Experts of a small language model: 9 layers, 256 experts in each of 8 layers.
Below are experts of layer 5 (counted from 0) of a mixture-of-experts language model. Rows are named router (the router's row for the expert), up (a neuron's input weights, with its number) and show model dimensions 0-127. Each number is 128 + 24 x the weight over its row's rms, rounded and kept within 0 to 255.
Before each expert's rows: a language model's description of what the expert responds to. This comes from a sample of Wikipedia text that the model never trained on.

# expert 56
Description: Action verbs in sports careers. Main verbs after a subject or to in sports and career narratives, such as made, won, took, returned, scored, signed.
router [130 115 131 113 166 125 143 160  82 139 139 144 110 150 133 116 132  80 152 145 101 131 120 125 145  76 133 151 117 128 119 185 100 147 131 120 126 149 132 138 137 167  96 114 135 100  90 101  99 152  98 107 151 144 132 155 104 183 168 116 136 140 122 139 142 110 171 152  83 133 129 126 118  72 127 146 106 108 137 109 137 165  78 148 141 173  93 154 143 110 112 107 150 124 164 121 145  94 112 133  94 161  74 191  82 105  79 149 156 128 127 149 147 136 115 161 152 126 156 141  76  84 102 135 158 100 178  87]
up0 [113 139 161 117 100 139 118 121 101 151 125 127 111 132 183 177 145 123 139 121 146 143 114 132 159 111 123  86 137 114 164  99 189 127 124 148 157 149 124 120 143 163 142 182 133 131 149 111 139  99 128 128 143 114 163 143 123 162 140 102  98 110 143 129 143  58 127 169  62 143 133 105 111 158  89 108  97 104 126 163 129 146  94 134 121 110  95 121 120  71 127 138 157 148 120 101 119 143  83  95 145 156 124  58 143 113 121 153  95 136 148  96 138 125 154 130 128 155 124 135 138 123 108 130 107 108 138 132]
up1 [114 127 121 134 130 151 158 117 120 138  99 101 130 159 129 123  88 190 109 134  91 142 117 123 131 126 140 133 209 138 107 147 152 120 121 134 136 125  73 126 135 164 130 185 127 179 142 138 141 104 124 112 157 164 142 128 117 148 129 113 155 124 128 170 142 187 120 144 119 150 122 179 108 124 137  78 156 151 125 132 163 114  59 166 166  93 135 188 104 136 101 146 106 165 124 116 110 112 128 110 143 147 121 104 145 141 161 154 147 102 119 137 115 156 114 141 138  79 125 165 117  89 125 135 129 135  95 158]
up2 [145 131 140 180 127 157 161 128  98 129 123 119 119 136 113 167 113 149 153 113 150 154 149 153 125 116 150  95 126  86 130 139  85 127 143  71 106 144 150 150 148 109 123 167 109  95 127 137 142 132 156 104 108  93 119 159 152 130 154 113 139 109 187 133 140 147 116 115 142 152 138 132 119 147 131  89 166 146 146 168 119 136 114 175 142 148 154 171 123 132  90 121 124 142 139 105 147 113 176 139 154  95 134 112 121 145 153 102 128 131 122 137 100 151 152 119  98 118 108 134 106 111 145 143 140 101 145 102]
up3 [123 148  82 164 118 117 135 132 140 126 133 151  84  81 126 143 144 155 105 132 142 107 124 191 140 112 109 109 152 145  99 132 117  98 151 110 140 129  88 172 146 136 114 139 112  97 128 126 154 110 153 113 144 161  99  56 178 129 158 110 155 120 143  87  91 146 171 101 111 107 106 132 110 111 167 148 109 103 164 114 146 118 126 112 114 147 117 168 151 105 112 137 139  75 116 138 119 148 163 132 133 126 120  89 142  97 139  93 128 112  86 129 128 175 148 144 135 139 123 103 174 136  96 147 134 102 133  98]
up4 [115  99 124  84 123 118 136 120 155 148 137 157 178 132 119 158 122 134 140 148 123 108 116 139 162 130 184 117 137 155 133 146 136  96 113 134 145 114 142 125 121 106 128 142 102 133 130 129 129 113 130 109 120 166 112  99 106 124 157 146 137 159 140 124  77  73 136  98 118  94 113 120 135 142 141 144 102  99 107 140 133 109 118 135 144 121 175 109 116 141  84 126 131 142 122 216 179 108 109 101 121  98 127 132 110 122 149 164  87 141 122  91 128 105  98 143 182 131 143 138 159 144 132  73 135 154 102 121]
up5 [101 120  74 130 141 189 105 139 175 119 167 163 124 101 128 136 105 147 123 156 104 110 172 114 132 100 115 109 154  70 130 139 132 171  34 136 110 131 114 162 156 125 123 146 111  99  94 154 150 108 120 126  89  83  80 117 180 109  91 147 155 142  89 133  93  71 144 112 151 119 123 137 152 111 127 154 138 127 138 162 145 121  97 115 135 125 118 130 127 102 148 135 140 159 125  99 141 100 137 173 149 117 130 137 124  94 146 133 117 108 100 124 107 192 122 123 157 150 132 132 123 125  72 158 160 101 155  81]
up6 [114 128 180 155 129 106 113 159 111 143 131 129  99 147 105 132 127 162 122 122 122 167 171 122 156 144  94  87 146 133 130  77 103 142 111 149 147 144 123 145 159 131 129 108 135 106 116  88 133 103 120 108 126 138  98 108  93 145 156 151 159 157 153 128 123 139 113  63 130 113  96 106 139 122 171 138  99 117  92 169 148 145 137 165 125 154  99 164 131 145 105 161 116 117 145 118 114 128 102 108 129 129 132 121 131 118 128 142 129  84 135  92 117 159 116  95 113  98 146 148 152  75 124 156 103  80  94 136]
up7 [131 156 129 129 142 184 111 182 112 137 136 117  82 131 121 128 104 115 126 139 108 126 103 119 165  91 145 166 104 130 102 144 161 152 104 109 122 122 140 108 142 158 113 185 161 119 144 164 101 112 131 126 106 119 109 149 142 135 146 123 156 120  87 115 157 114  94 144 130 143  97 124 146 122 107  83 166 154 159 128 163 131 145 118 121 146 131 122 148 103 109 162 163 132 124 103 148 132  88 100  92 157  98 116 147 124 120 157 165 113 142 149 150 146 160 122 134  78 120 171 143 157 128 127 117 167 143 127]
up8 [126 162 108 120 113 154 108 143 113 107 122 139 126 118 139 115 172 116 124 138 139 103 107 147 110 171 183 149 131 143 146 111 141 118 131 135 180 112 179  78 112 128 139 129 133 135 118 115 142 109 138 112 154 157 161 142 148 136 159 134 107 132 140 133 134 141 118 126 148 131 122 149 154 116 151 147 103 148  80 137  74 125 178 117 135  96 142 111 123 150 127 163 168 130 135 172 125  89  91 137 107  64  97 125 139 140 123 131 100 142 184 106 150 122 151 118 119 129 151  89 118 144 143 104  91 143 100 113]
up9 [103 159 162 134 125 106  49  85 116 138 126 125 115 108 108 101 176 136 120  96 134 129 119 152 104 159 177 167 132 156  83 154 125 109 134 136 145 124  84 154 136 166 137 111 127 142  95 141 127 149 138 100 147  92 160 133 114 148 126 154 122 115 128 119 116 142 129 141 105 139 153 123 130 157  77 174 130 140 128 151 132 118 121 112 110 112  85  95 114 126 137  91 139 114 144 130 134 158 123 139 141 167 131 156 145  91 119 114 106 103 147 131 124 124 148  93 124 166  97 100 126 160  98 129 103 108 144 162]
up10 [138 150 152 116 108 116 123 141 148 148 135 108 146 136 156 135 110 131 149  88 160 110 138 145 153 132 115  95 136 191 149 118 126 143 131 164 112 101 120 169  89 123 139 100 178 132 115 108 183 115 131 168 134 133 119  82 113 122 141 140  83 126 131 156 107 122 119 133 153  99 143 137 125 126 137  87  97 149  98 117 108 135 144 106 137  77 147 150 157 133 145 143 103 138 148 154 164 125 164 104 105 100 126 112  97 187  95  84 103 125 144  94  81 122 118 146  86 169 150 104 116 156 157 143 155 146 129 103]
up11 [121 105 178 123 132 180 141 133 131 179  91  79 129  98 103 102 161 113 102  88 130 121  96 169 123 144 117 110 168 140 100 206 165 147 125 132 124 116 105 151 124 113 148 146 149 150 139 112  95  98 124 148 121 135 120 165 107 120 112  90 201  91 163 126 125 105 148 127 117 112 112 153  95 144 135 127  86 109 104 104  85 125 106 125 105 110 119 145 131 119 129  92 109  90 123 175 112 118 144  89 143 119 131  89 131 153 131 101 139 144 147 132 101  89 122 140 108 120 110 100 113 148 150 128 161 139 109 121]
up12 [108 129 144 170 129 171 135 163 103 120 145 160 113 150 129  96 130 142 183 112 138  95 148 147 150 102  99 109 118  82 114  97 125 154 127 134 113 112  83 154 213 100  92 107 123 145 105 153 139 126 108 118 128 130 119 166 115 140 120 202 120 174 132 127 110 116 104  88  90 153 121 134 163 138 158 125 137 146 143 135 154 118  92 131 138 150 135 154 132  84 141  88 120 125 134 114 155 139  98  96 116 110 134 130 127 142 157 138 101 125 143 149 125 176  83 132 154 146 150 154 118 111 119 129 107 123 109  98]
up13 [122 144 108 107  98 129 142 138 113 160 131 123 101 115 111 110 185 151  91 131  96 100 131  78  84 129 102 111 141 120 112 106 137 143 147 121 115 164 137 121 131 137 160 193 112 114 124  92 155  84 143 139 148 115 128  99 116 144 150  87 162 129 138 160 129 150 129 118 104 121 106 174 126  97 110 175 143 136 120 131 158 120 117 124 105 116  94 133 110 145 104  89 134 130 107 158 139 136 127 160 147 137 112 115 140  84  84 129 103 155 131 150 117 138 146 114 115 134 117 127 150 180 138 178 147 139 131 150]
up14 [ 88 109  64 121 123  99 162 118  92 141 143 155 120 120 133 147 155 110 147 125 128 143 113 127 126 108 107  99 146  97  90 122 138 136 131 158  91 157  99 126 174 121 141 135 128 110  91 116 141 123 120 145 132  97 151 112 132 129 160 113 173 118 117 141 134 174 123 146 140 126 174 124 159 158 119 125 125 113 124 134 111 133 155 151  94 111 130  72 116 143 180 130 150 124 114 126 136 125  82 168 120 180 135 120 153 121 113 119 142 114  91 132 126 166 163 149 151 178 113 115 145 123 134 166 176 123  93  94]
up15 [ 83 152 105 128  87 129 143 128 114  64 122 145  93 123  87 107 174 126 138  88 102 144 127 128 124 126 129  99 132 111 144 160  94 122 105 145 120 136  58 139 147 137 125 157 129 145 112 115 104  75 149 130 131 115 158 145 167 128 127 106  93 165 150 129 131 137 131 149 117 110 107 134 156 112 102 137 154 138 184 118 163 127 121 124 144 116 100 128 127 119 101 145 169 150 156 102 112 123 176 116 106 123 140 102 128 118  73 150 170 140 118 150 165 102 153 114 110 114 108 121 114 144  86 156 125  94 121 145]
up16 [103 104 134 100 134 113 117 126 135 138 123 155 115 173 144 109 120  99 132 132 144  83 118 113 105 141 126 137 172 117 105 143 136 118 190 123 151 103 113 116 170 161 115  99 140 142 159  84 151 152 151 143 117 139  90 106  98 104 116 116 115 157 129 148 152 155 105 112 117 160 123 197 133 127 148 136 118 115 119 102 118 130 109  99  96 143  97 134 114 141 121  71 107 114 151 156  87 136  93 146 139 169 111 124 155  97 159 138 137 100 104 147  89 140  97 109 158 162 102 149 131 115 138 121 133 133 116 154]

# expert 16
Description: Predicate verbs and particles. Past participles and particles after was, is, been or came, e.g. died, served, appointed, married, come up, changed.
router [134 133 157 154 131 109 140 180 116 143 132 121 122 158 157 114 105 118 160 126 141 111 149 138 105 118 130 169 104 149 163 152 111 137 145 146 129 145  83 163 129 106 144 104  62 166 131  96 146 155  89 116 125 134 121 138 151 116 171 126 127 159 147 156 141 117 151 148 160 107 110 110 108  81 116 180 115 104 158 128 159 143 129 171 166 100  95  87  87 125 143 118 131 109 118 150  87 107 139 111 148 128 104 150  99 136 123 160 154 124 130 111 169 107 113 153 137 128 145  84 109 109 119  91 116 127 118 154]
up0 [127 149  98 143 152  85 143 158 148 143 135 120 116 138 124 117 114 134 130 141  95 111 140 116  98 130 142 119 152 118 104 137 148 142  93 104  89 117 105 107 134 140 141 160 135 102 133 165  98 114 122 150 125 155  89 153 132 162 121  85 134 131 117 151 129 166 162 149 151 115 112 116 131  99 127 155  81 112 114  86 184 152 101 140 121 154 179 140 151 122 127 127 137 105 123  86 154 126 165 117 135 121 103 122 103 138 117 115 192 126 173 168 122 119 135 143 136 137 113 130 124 164 177 114 147 109 132 122]
up1 [106 147 109 177 103 116 121  98 118 110 105 160 117 174 146 131 118 158 154 108  94 136 181 128 145  80 105 153 111 132 140 124 102 213 137 148 125  58 141 136 137 123 144 122 149 117 146 118 126 101 139 145 135  97 141 136 113 135 108 120  92 140 133 120 138 145  87 124 125  99 142 121  95 101 109  74 153 120 169 121 110 126  98 117 121 100 118 117 136 100 142 132 121 137  91 144  92 135  87 108 105 120 140 127 119 124 128 121 123 145 144 116 104 129 126 118 142 143 153 170 133 108 131 137 116 143 137 131]
up2 [100 119  93 156  94 121 140 115 126 163 105 162 132 138 136 100 151 151 120 168 120 145 116 157  96 133 103 131 169 148 135 156 120 162 142 145 112 136 138 117 103 121 128 135 133 166  78  91 142  89 159 124 103 104  92  93 121 123 123 138 124 154 136 149 111 156 110 132  98 185 143 118 104 119 115 172 140 117 142 155 127 143 152 105 125 156 106 150 122 127 131 121 125 146 158  97 139 162 122 106 138 151 144 100 102 184 114 127 192 118 113 126 155 119 138 113 153 151 132  96 121 161 145  87 137 191 106 159]
up3 [123 127  90 154 138 134 119 108 107 103 143 101 118 127  97 135 189  74 107 123 159 135 129  98 143 124 148 125 139 164  86 149  82 130 140 196 137 136  84 103 119 159  94 120 122  99 123 142 108 144 128 126  96 143 118 188 105 125 129 139  93 149 161 132 126 160 147 115 112 184 148 127 142 152 125 116 163 116 114 138 176 156 114 125 129 113 138 136 112 185 120 121 126 130 116 143 105 106 109 164 153 115 136 156 145 129 110 107 122 101 117 152 162 103 135 142 134 122 136 135 108  99 147 121 149  80 141 141]
up4 [113 112 139 143  90 141 158  94 116 130 100 168 128 139 113 138 143 164 120 108 132 133  92 145 142 146 114 117 170 118 159 157 138 178 132 127 136  94 132 143  77 139 129 144 133 127 135 156 152  90 133 131 116 113  79 149 117 158 144 112 124 149 134 144 134 142 120 124 132 155  83 123 138 144 121 162 129  88 135 120 135 139 131 129 147 118 172 175 153  93 137  97 105 155 160  86 134 143 153 177 159 130 135  81 128 146  78 123 137 116  93 144  95 109 160 143  96 134 135 108 185 143 131 161 139 159 112 131]
up5 [110 123 130  84 136 145  96 101 101 133 152  82  71 183 114 153 113 146 157 144 115 166 128 132 108  94 106  95 137 139 108 134 106  82 116 197 122  91 128 136 125 133 114 136 125 128 138 145 150 102 154 107 110 128  94 141 154 110 124 136 138 111 105 111 135 159 130 119 158 140 132 117 120 131 125 110 112 178 162 121 101 103 148 110 145 144 108 128 129 159 126 163 107 154 101 125 113 128 145 160 122 152 121  97 153 165 146 171 124 140  94 149 165 127  94 108 101 122 135 123  76 153 119  94 130 142 130 110]
up6 [ 91  98 177 162 120 137  77 151 129  93 145 144 131 153 113  94 133 109 111 115 160 148 137 110 160 152 118  96 129 138 144 119 136 133 150 143  88 132 110 106 152 158 125 122 117 142 115 138 151 155 128 135  64 124 111  77 104 140  97 121 160 150 118 146 138 168 136 118 104 114  84 166 148 110 181 154 122 144 131  99 144 137 133 105 141 142 121 160 148 119 115  92 150 177 135  83 165 150 139 135 140 133 112 117 179 132  92 102 137  90 104 133 130 130 100 133  70 126 144 145  87 195 120  94 134 128 161 118]
up7 [129 106  81 135 160 143 109 134 128 101 100 108 136 132 117 152 173 108 149 151 155 157 136 132 153 182  84 134 128 160 102 146 117 146 152 156 113 155  98 108 106 111 121 118 134 144  86 113 112 109 127 104  95 118 150 119 103 146 155 111 143 131 116  87 127 121 130 128  97 113  66 114 119 137 180 167 129  93 126 101 132 146 178 126 145 172 157 133 171 151 154  99 126 158 153 147 146 163 139 118 109 183  95 122 138 136  77 128 119  87 136 110 125 156 122  94 139 114 126 109  83 106 125 116 162 128 167 145]
up8 [130 114 105  94 109 149  68 145 161 102 141 185 104 151 142 147 153 131 111 119 125 121 135 145 138 139 138  85 146 156 108 105 166 139 124 145 137 106 106 128 144 125 142  93 132 145 133 148 143  89 112 162 134 129 160 131 133 145 137  62  87 161 131 120 139 139 137 115 132 101 113 160 137 145 115  66 183 114 118 118 158 130 143 128 111 138 133 127 129 130 105 137 121 119 123 129 129 153  84 134 139 182 152 146 119 107 118 136 125  85 131 136 112 173 161 104 118 188 119 153 111 141  88 171  88 185 189 138]
up9 [ 93 176 127 140 166 103  83 107 163 111 128 102 147 143 132 149 111 143 117 133 115 130 160 110 143 123 146 100 146 108 133  67 116 148  97 137 123  90 124 119 113 124 162 125 112 110 139 140 136 144 128 142 128 167 155 159 133  87 127 105 138  62 112 142 110 151 128 118 163 162 146 114 147 162 141  98 122 128 132 100 133 110  83 118 148 150 114 135 132 139  92 194 115 155 118 132  83  96 128 153 128 158 132 121 145 155 105 162 150 118 155 151 183 119 127 136 125 149 103 100 111 109  91 159 130  98 101 127]
up10 [122 114 100 133 113 125 101 105 139 151 127 156  97  84 121 150  99 111 147 114 135 195 180  96 164 132 124 140 138 114 120 161  92 117 118 154  99 129 104 111 143 154 176 166 155 157 132 152 111  96 128  96 109 111 120 113 135 144 132 147 146 113 124 150 156 103 133 182  97 131 151 111 126 103 141  98 109  81  94 107 125  94  90 107 142 122  97 108 122 142 132 105 143 117  91 139 127 133 121 129 150 155 108 115 141 147 104 152 112 120 149 104 102 180 141 104 131 172 173 117 125 123 126  97 166 124 178 136]
up11 [ 92  99 138 128 114 126 114 110  82  93 133 174 104 145 161 176 147 170  72 103 161 125 139 118 119 138 136  91 100 138 130 105 112 117 161 118 115 113 138 156 114 132 129 141 121 148  90 128 130 139 105 149 111 143 128 116 140 144 133 124 155 140 101 147 128 102 124 105 113 113  85 134 126 151 106 104 121 121 103 129  95 108 141 155  96 128 145 108 154 147 108 137 113 205 109  88 126 131 173 150 157 136 120 121 120 199 181 137  92 108 147 125 127 141 144 107 137 126 131 119 152 166 132 126  92 130 157 178]
up12 [113 148 101 106 164 102 124 144 151 104 123 122 109 139 145 101 142 150 154 102 146 127 145 130 145  85 147 155 103 116 128 123 138 154 169  92  89 117 106 140 123 128  96 114 137 112 135 126  85  96 129 140 122 118  87 126 131 145 130 164 154 166 149 105 168 141 113  74 100 136 142 135 122 136 111 139 108  95 131 156 108 121 148 114 128 154 109 156 125 153 129 127 144 170 145 138 151 163 105  85 119 114 123  93 139 121 145 118 110 132 167 111 157 140 105 136 171 160 137 137 147 147 126 122 110 172 143 152]
up13 [137 153 144 134 110 140 133 124 148 145 117 145 140  83 133 113  88 168 160 152 151 135 125 115 130 104 136  96 116 139 113 113 148 103 124 152 124 144 142 146 172 125 161 109 147 123 120 136  92 124 140  66 138 137 116 115 107 112 146 104 138 117 144 127 115  99 141 135 138 108 131 130 150 138 124  89  98 106 177  92 144 151 103 149 105 161  91 103 125 122 101 148 124 119 106  76 165 161 113 104  95 121 110  88 154 134 113 127 100 142 151 117 144 141 102 120 105 156 122 130 108 107 114 105 114 141 156 126]
up14 [116 116 108 114 129 104 144 116 101 121 146 106  88 138 127 124 105 122 137 100 151 109  75 155 119 149 115 148 113 144 149 133 128 128 129 154 103 123 128  97 122 149 128 121 111  81 123 128 142 159 159 112 141 123 115 157 113 129 175  81 116 137 123 129 144  89 133 125  92 112  79 113 112 133  87 109 112 147 170 154 107 139 127 121 140 146 151 111 118 150 171  83 130 143 114  94 147 124 129 128 109 157 118 142 147 179  76 131 148 111 126 180 143 128 138 120 141 147 145 148 104 159  60  73  96 172 154 128]
up15 [175 144 143 115 175 139 140  79  99 112 116 126 139 104 134 104 123 144 133  74 154 162 182 128 115 111 158 146  84 136 131  82 123 153 115 133  71 128 101 108 146 114 190 141 116 131 125 113 137 118 121  91 143 102 101 172 161  74 138 125 135 122 159 143 110 146 156 147 141 144 152 137 136 118 130 101 135 157 177  98 150 134  73 106 157 133  83 151 150 110 155 144 125 121  95 136 138 112 146 142 151 111 141 104 120 176 138 142 108 125 128 111 127 174 109 136  68 170 115 115 116 120 113 119 113 135 178 103]
up16 [101 161 107 158 141 115 149  94 163  87  90 130 126 151 109 133 121 147 101 140  92  85 145 113 164 120 134 157  95 105 132 143 132 104  78 100 112 113 128 101 138  62 121 137  91 102  81 145 149 102 116 173 146 105 117 121 103  91 157 116 115 130 162 180  95 137 120 133 147 119 162 100 144 142 107 123 109  97 145  83 159 137 120  95 132 146 158 123 102 131 153 138  87 181 143 142 119 126 200 129 126 141 123 136 107 147 144 136 139 105 118 176 114 124 140 160 144 143 124 118 147 123 142 188 144  83 146 143]

# expert 51
Description: Past participles in credits. Past participles and verbs after was or also describing creation or naming, such as known, released, recorded, written by, plus infobox labels like Born:, Binomial.
router [154 155 147 124 138 164 103 172 126  96 116 128 171 129 161 105 153 146 172  93 123 115 130 148 106 159 114 135 112 109 148 191 167 133 111  98 108 167 150 130  96 124 143 121 115 159 110  98 149 154 147 121 118 141 150 143 154 125 119 113 116  75 148 148 144 116 130 151 140 152 123 147 120  74 113  98  89 125 157 150  98 159  99 108 148 109 106  90 148 133 157  82 123 134 148 134 104 127  94 120  83 101 105  96  89 146  90  92 108 158 141 142  90 110  81 101 101 122 140 121 124 115 127 111 155 122 129  85]
up0 [126  97 133  95  99  84 142 142 115 151 146 134 109 115 134 187 138 118 110 131 144  91 119 134 122 133 103 139 137  99 128 134 142 171 104 136 119 151 152 106 144 167 126 129 151 115 124 118 101 107 133 120 100 115 102 154  87 209 185 177  99 100 127 168 160  96 178  89 103 139 129 130 130 135 156 104 140 128 158 118  89 165 153 110  92 125 119  91 132 101 129  99 134 147 154  81 115 168 101 179 129 124 144 125 147 101  85 127 117 101 154 141 125 126 119 100 142 132 161 103 118 111 139  86 171 116 137 140]
up1 [108 117 119  95 140 118  95 125 144 133 157 120 112 164 107 130 127 119 119 153 142 145 210 123 168 177 147 147  99 152 123 146  98 101 151 140  93 106 123 103 111 119 109  97 142 142  92 142 140 161 150 128 148 109 182 130 129 140 108 109 121 149 125 120 156 121  84 123 143 121 136 155 141 161 104 145 144  90 131  60 105 145  78 125 110 150 167 176 132 185 135 142 160 147 138 155 135 123 110 109 103 136 132 113 144 139 141 101 159 159 107  97 112 123 116 123 110 119 142 109 157 116 135 142  87 106 120 135]
up2 [105 106 111  98 162 101 149 131 140 143 164 116  99 152 117 162 109 105 146 122 139 133 127 123 100 146 110 124 131 117 102 158 126 113 186 106 120 106 119 128 165 120 105  74 111 149 112 111 134 147 114 143 144 140 127 158 107  80 157 149 153 115 156  83 120 127 142 145 137 117 125 125  86 168  98 135 129 142 164  74 157 113  95  93 102 174 121 155 140 116 114 119 117 137 115 127 180 133 127 179 131 130 120 178 114 117 176  85 151 134 150 104 109 112  80 131 123 118  95 113 121 112 122 115 109 127 173 106]
up3 [111 161  95 110  92  91 159 109 154  90 114  81 141  92 100 127 120  93 134 151 150 146 132  82 145 110  96 109 122  79 124 123 122  89 182 135 136 179 174 151 132 162 113 155 163 136 131 138 138 118 104 115 129 146 109 146 158  95 106 118 131 158 164  96 126 161 133 124 133 153 114 131 127 127 149  71 130 131 101 108 159 137 117 102  96 104  94 122 118  94 123 103 136 132 102 120  96 143 132 117 110 119 133 150 168 110  94 182 107 144 152 117 151 128 143 112 123 103 119 156 144 121 134 118 111 101 143  90]
up4 [132 200 125 155 150  90 150 150 172 144 176  62 140  78 136 105 143  99 109 133 155 126 111 108 142  97 121 102 107 134 147  81  93 121 178 130 127 120 133 125 132 188 101 194 150  84 123 139 144  85 153 143  99 131 133 133 124 148 166  95 123 129  98 131 168 148 147 124 163 115 114  97 130 131 143 118 134 131  99 166 139 125 126 120 136 113  83 103 116  92 143 146 132 140 134 108 156 119 134 142 120  98 128 100 118 139 115 144 103  90 174 120 124 133 143 141 158 128 148 109 123  76 138 177 166 126 138  82]
up5 [131 145 132 113 156 125 102 119 142 124 137 106 138 142 116 136 156 149 123 134 141  88 131 125 137 126 114 119 133 123 133 173 100 142 104 148 126 101 140  97 137 107 182  68 121 123 140 156 145 146 129 104 125 106 133  93 123 116 155  74 123 122 128 131 164 134 115 156 114 107  92 162 151 150 105  91 130 132 110 106 122  90 100  96 132 124 129 182 138 165 148 134 112 194 112 167 147 153 116  95 111 105 106 120 134 116 154 169 143 145 175 136 158 126 128 145  83 132 122  76 128 167 116 151 109 106 142 106]
up6 [ 86 103 138 117  92 109  88 142 102 122 134 118 102 110 108 116 136 160 146 133 118 149 143 109 120 117 152 103 143 149 134 137 123 151 111 116  89 107 117  73 131 116 123 144 140 176 146 120 135 127 116 140  64 149 146 108 140 114 152 161 126 122 138 102  98 113 107 120 117 142 109 157 170 137 147 179 190 147 136 141 123 119 129  96  98 181 141 128 137 138 106 121 105 161 146 119 158 142  98 148  67 181 130 127 152 123 124 138 114 126 107 130  94 116 130  97 138 106 156 166 160 134 115 100 117 137 146 168]
up7 [126 120 118 131 108 155 110 141  76 116 160 152 133 147 120 114 151 143  91 142  78 103 140 138 118 135  92 125 143 120 134 157 113 114 110 122 139 164 137  93 112  93 116 100 110 131 145 104 129 126 150 154 152 121 105 138 153 148 129 169 136 108 139 121  72 110 124 135 124 140 137 118 167  71 132  85 172 185 120 155 139 121 148 133 144  96 147 150 120 166 133 155 112 105 112  92 143 143 109 120 124 113 134  86 117 128 135 143 127 138  98 185 131 155 139 139 108 127  87 177 116 106  77 111 130 132 130 105]
up8 [ 84 168 128 152 149 127 136  99  82 114 144 197 115 105 135 142 115 163 104 131 150 143 116 105 127 105 102 124  93  93 145 145 138 107 164 143 166 116 120 121 109 112 165 115 124 159 154 155  98 149 136 145 167 138 109 133 136 144 134 123 118 129 138 104 127 152 110 120 141 140 149 158 111 121 160 132 151 109  99 148 155 124 208 117  86 117  91 142  90 101  91 108 155 113 128  88 123 106 109 139 101 143 149  84 117 140 144 119 165 149 115 143 161 115 103 139 129  97 108 130 151 117 130 140 127 151 147 133]
up9 [ 98 165 122 116 150 142 141 119 158 136 145 130 102 158 131 146 116 127 108 120 127 116 114 121  92 117  90 149 118 102  83 110 103  99 172 138  94 134  99 104 155 111 132 129 116 130 120  85 132 144 123 104 133  96 125 118 117 131 142 114 129 125 134 119  96 110  95 129 151 112 115  85 154 174 126 162 154 170 186 130 173 156 116 124 139 101 130 178 139 117 149 125 142 135 155 121 124 101 109 125 196 133 142 154 161 187 134 164 165 119 124 113 128 165 103 135 146 135  84 146 158 141 115 148 101 112 140 153]
up10 [103 162 115 133 156 144 130 139 119 122 107 131 101 139 132 131 138 123 106 135 100 132 118 118 150 148  89 165 137  79  84 160 145  91 136 153 157 115 124 147 116 147  82 145 142  86 106 139 121 123 155 140 151 118 114 126 163  89  43 122 132 103 175 103 133 148 116 161 111 143 123 156 146 151 155 128 112 121 124 153 143 137 101 157 128 136 103 165 136 147 137 119 141 115 129 125 155 126 146 120 130 138 143 148  97 144 108 132 144  61 160 107 136 123 130 114 157 150 119 121 159 117  87 131 136  93  59 174]
up11 [129 140 126 153 135 107 123 101 114 109 175  86 163 117 135 117 119 157 120 157 104 147 157 113 127 121 121 154 116 135  69 100  86 125 114 111 142 150 162 139 121 116 121 140 146 110 120 137 142 121  92 113 119 115  83 127 122 143 124 136 118 106  90  86 140 144 188 117 169 147  99 111  92 122 175 146 145 132 153  90 111 119  96 114  98 105 143  89 148 134 118 156 144 149  97  98  89 165 157 116 108 113 127 145 138 125 131 112 113  98 133  96 129 142 121 128 118 140 108 167 118 120 107  72  85 103 104 150]
up12 [126  95 122  94 140  93  83 120 146 176 110 112 178 165 100 179 114 134 133 128 124 146 111 135 132 128 126 129 139  83  98 163 104 104 141 121 147 121 105 111 101 130 155  87 127 111 115 148 118  91 125  85 128 136 103 172  99 113 157 199 128 155 106  91  87  79 149 104 108 130 124 147 154 138  91 114 137 156 153  94 123 154 107 147 116 153 104 123 110 122 142 119 164 143 101  67  94 158 107 120 167  94 112 100 124  93 105 125 117 135 138 152 130 122 171 143 119 111 150 156 142 128 164  86 130 116 126  95]
up13 [132 133 118 104 105 115  98 159  86 102 134 138 106 101 104 151 138 155 129 120  86 140 111 107 172 136 123 113 130  76 132 109  94 111  69 109 108 119 154 105 151 106 136 131 122 107 123 122 106 139 159 144 154 106  99 111 116 165 136 175 152 131 120 122 124 110 146 153 120 139 139 134  90 130 137 106 155 147 116 107 117 151 119 129 110 117 109  96 124 126 125 104 110 171 117  69 148 153 107 172 115 179 128 116 161  85 114 124 104 126 118 164 141  92 139 123 105  86  88 109  93 108 143 146 132 160 149 147]
up14 [130 142 126 129  76  81 105 109 103 132 114  99 141 126 104 108 141 143 127 171 149 125 146 113 132 173 150 133 128 154 137 168 138 143 105 144 130 143 111 103 152 132 130 114  90 107 144 125 142 136  95 172 156 145 187 138 169  92 131 139 128 124 117 146 153 121 117 156 193 173  98  81 127 136 141 122 144  92 104 138 125 137 143 113 114 157 105 109 158 111  98 148 143 121 137 151 162 111 100 145 136 141 112 129 121 176 129 157 112 137 142 143 168 148 152 131  92 143 140 102 117 135 145  92 125 171  80 174]
up15 [147  87 109 124 148 125 143 166 156 120 148 150 107 117 126 178  91 150 149 116 112 166 140 168 110 151 138 109 148 149  90 150 125 138 129 131 116 109 124 149 137 138 119 119 139 166 132 104 122 147 153 100 105 103 138 137  79 111 161 110 175 136 109 120 103 120 122 118 103 137  71 150 150 153 116 142 107  94 118 104 147 120  79 132 154 127 121 156 143  87  82 105 156 143 124 102 133 134 108 150 133 137 143 175 110 150 125 134 131  99 103  90  95 158  86 144 128 120 128 118 153 121 104  91  95 122 123 111]
up16 [114 172 122 169 151 106 171 132 161 130 154  69 119  93 114 138 124 170 131 133 115 143 114 110 125 128 130 100 119 100 119 140 128  97 169 151 140 123 147 159 114 163 115 122 159 114 133 143 127 100 135 100 105 125 140 140 115 123 152  83 127 104 116 142 127  89 161 167 109 106  76 147 122 145 157 145 128 124  92 152 160 100 126 156 136 130 109 159 152  88  85 115 136 119  86 106 127 108 146 166 129 122 124 116 157 119 109 110 128  83 155 119 119 116 146 123 157 154 123 116  98 157 145 135 154 101 155  87]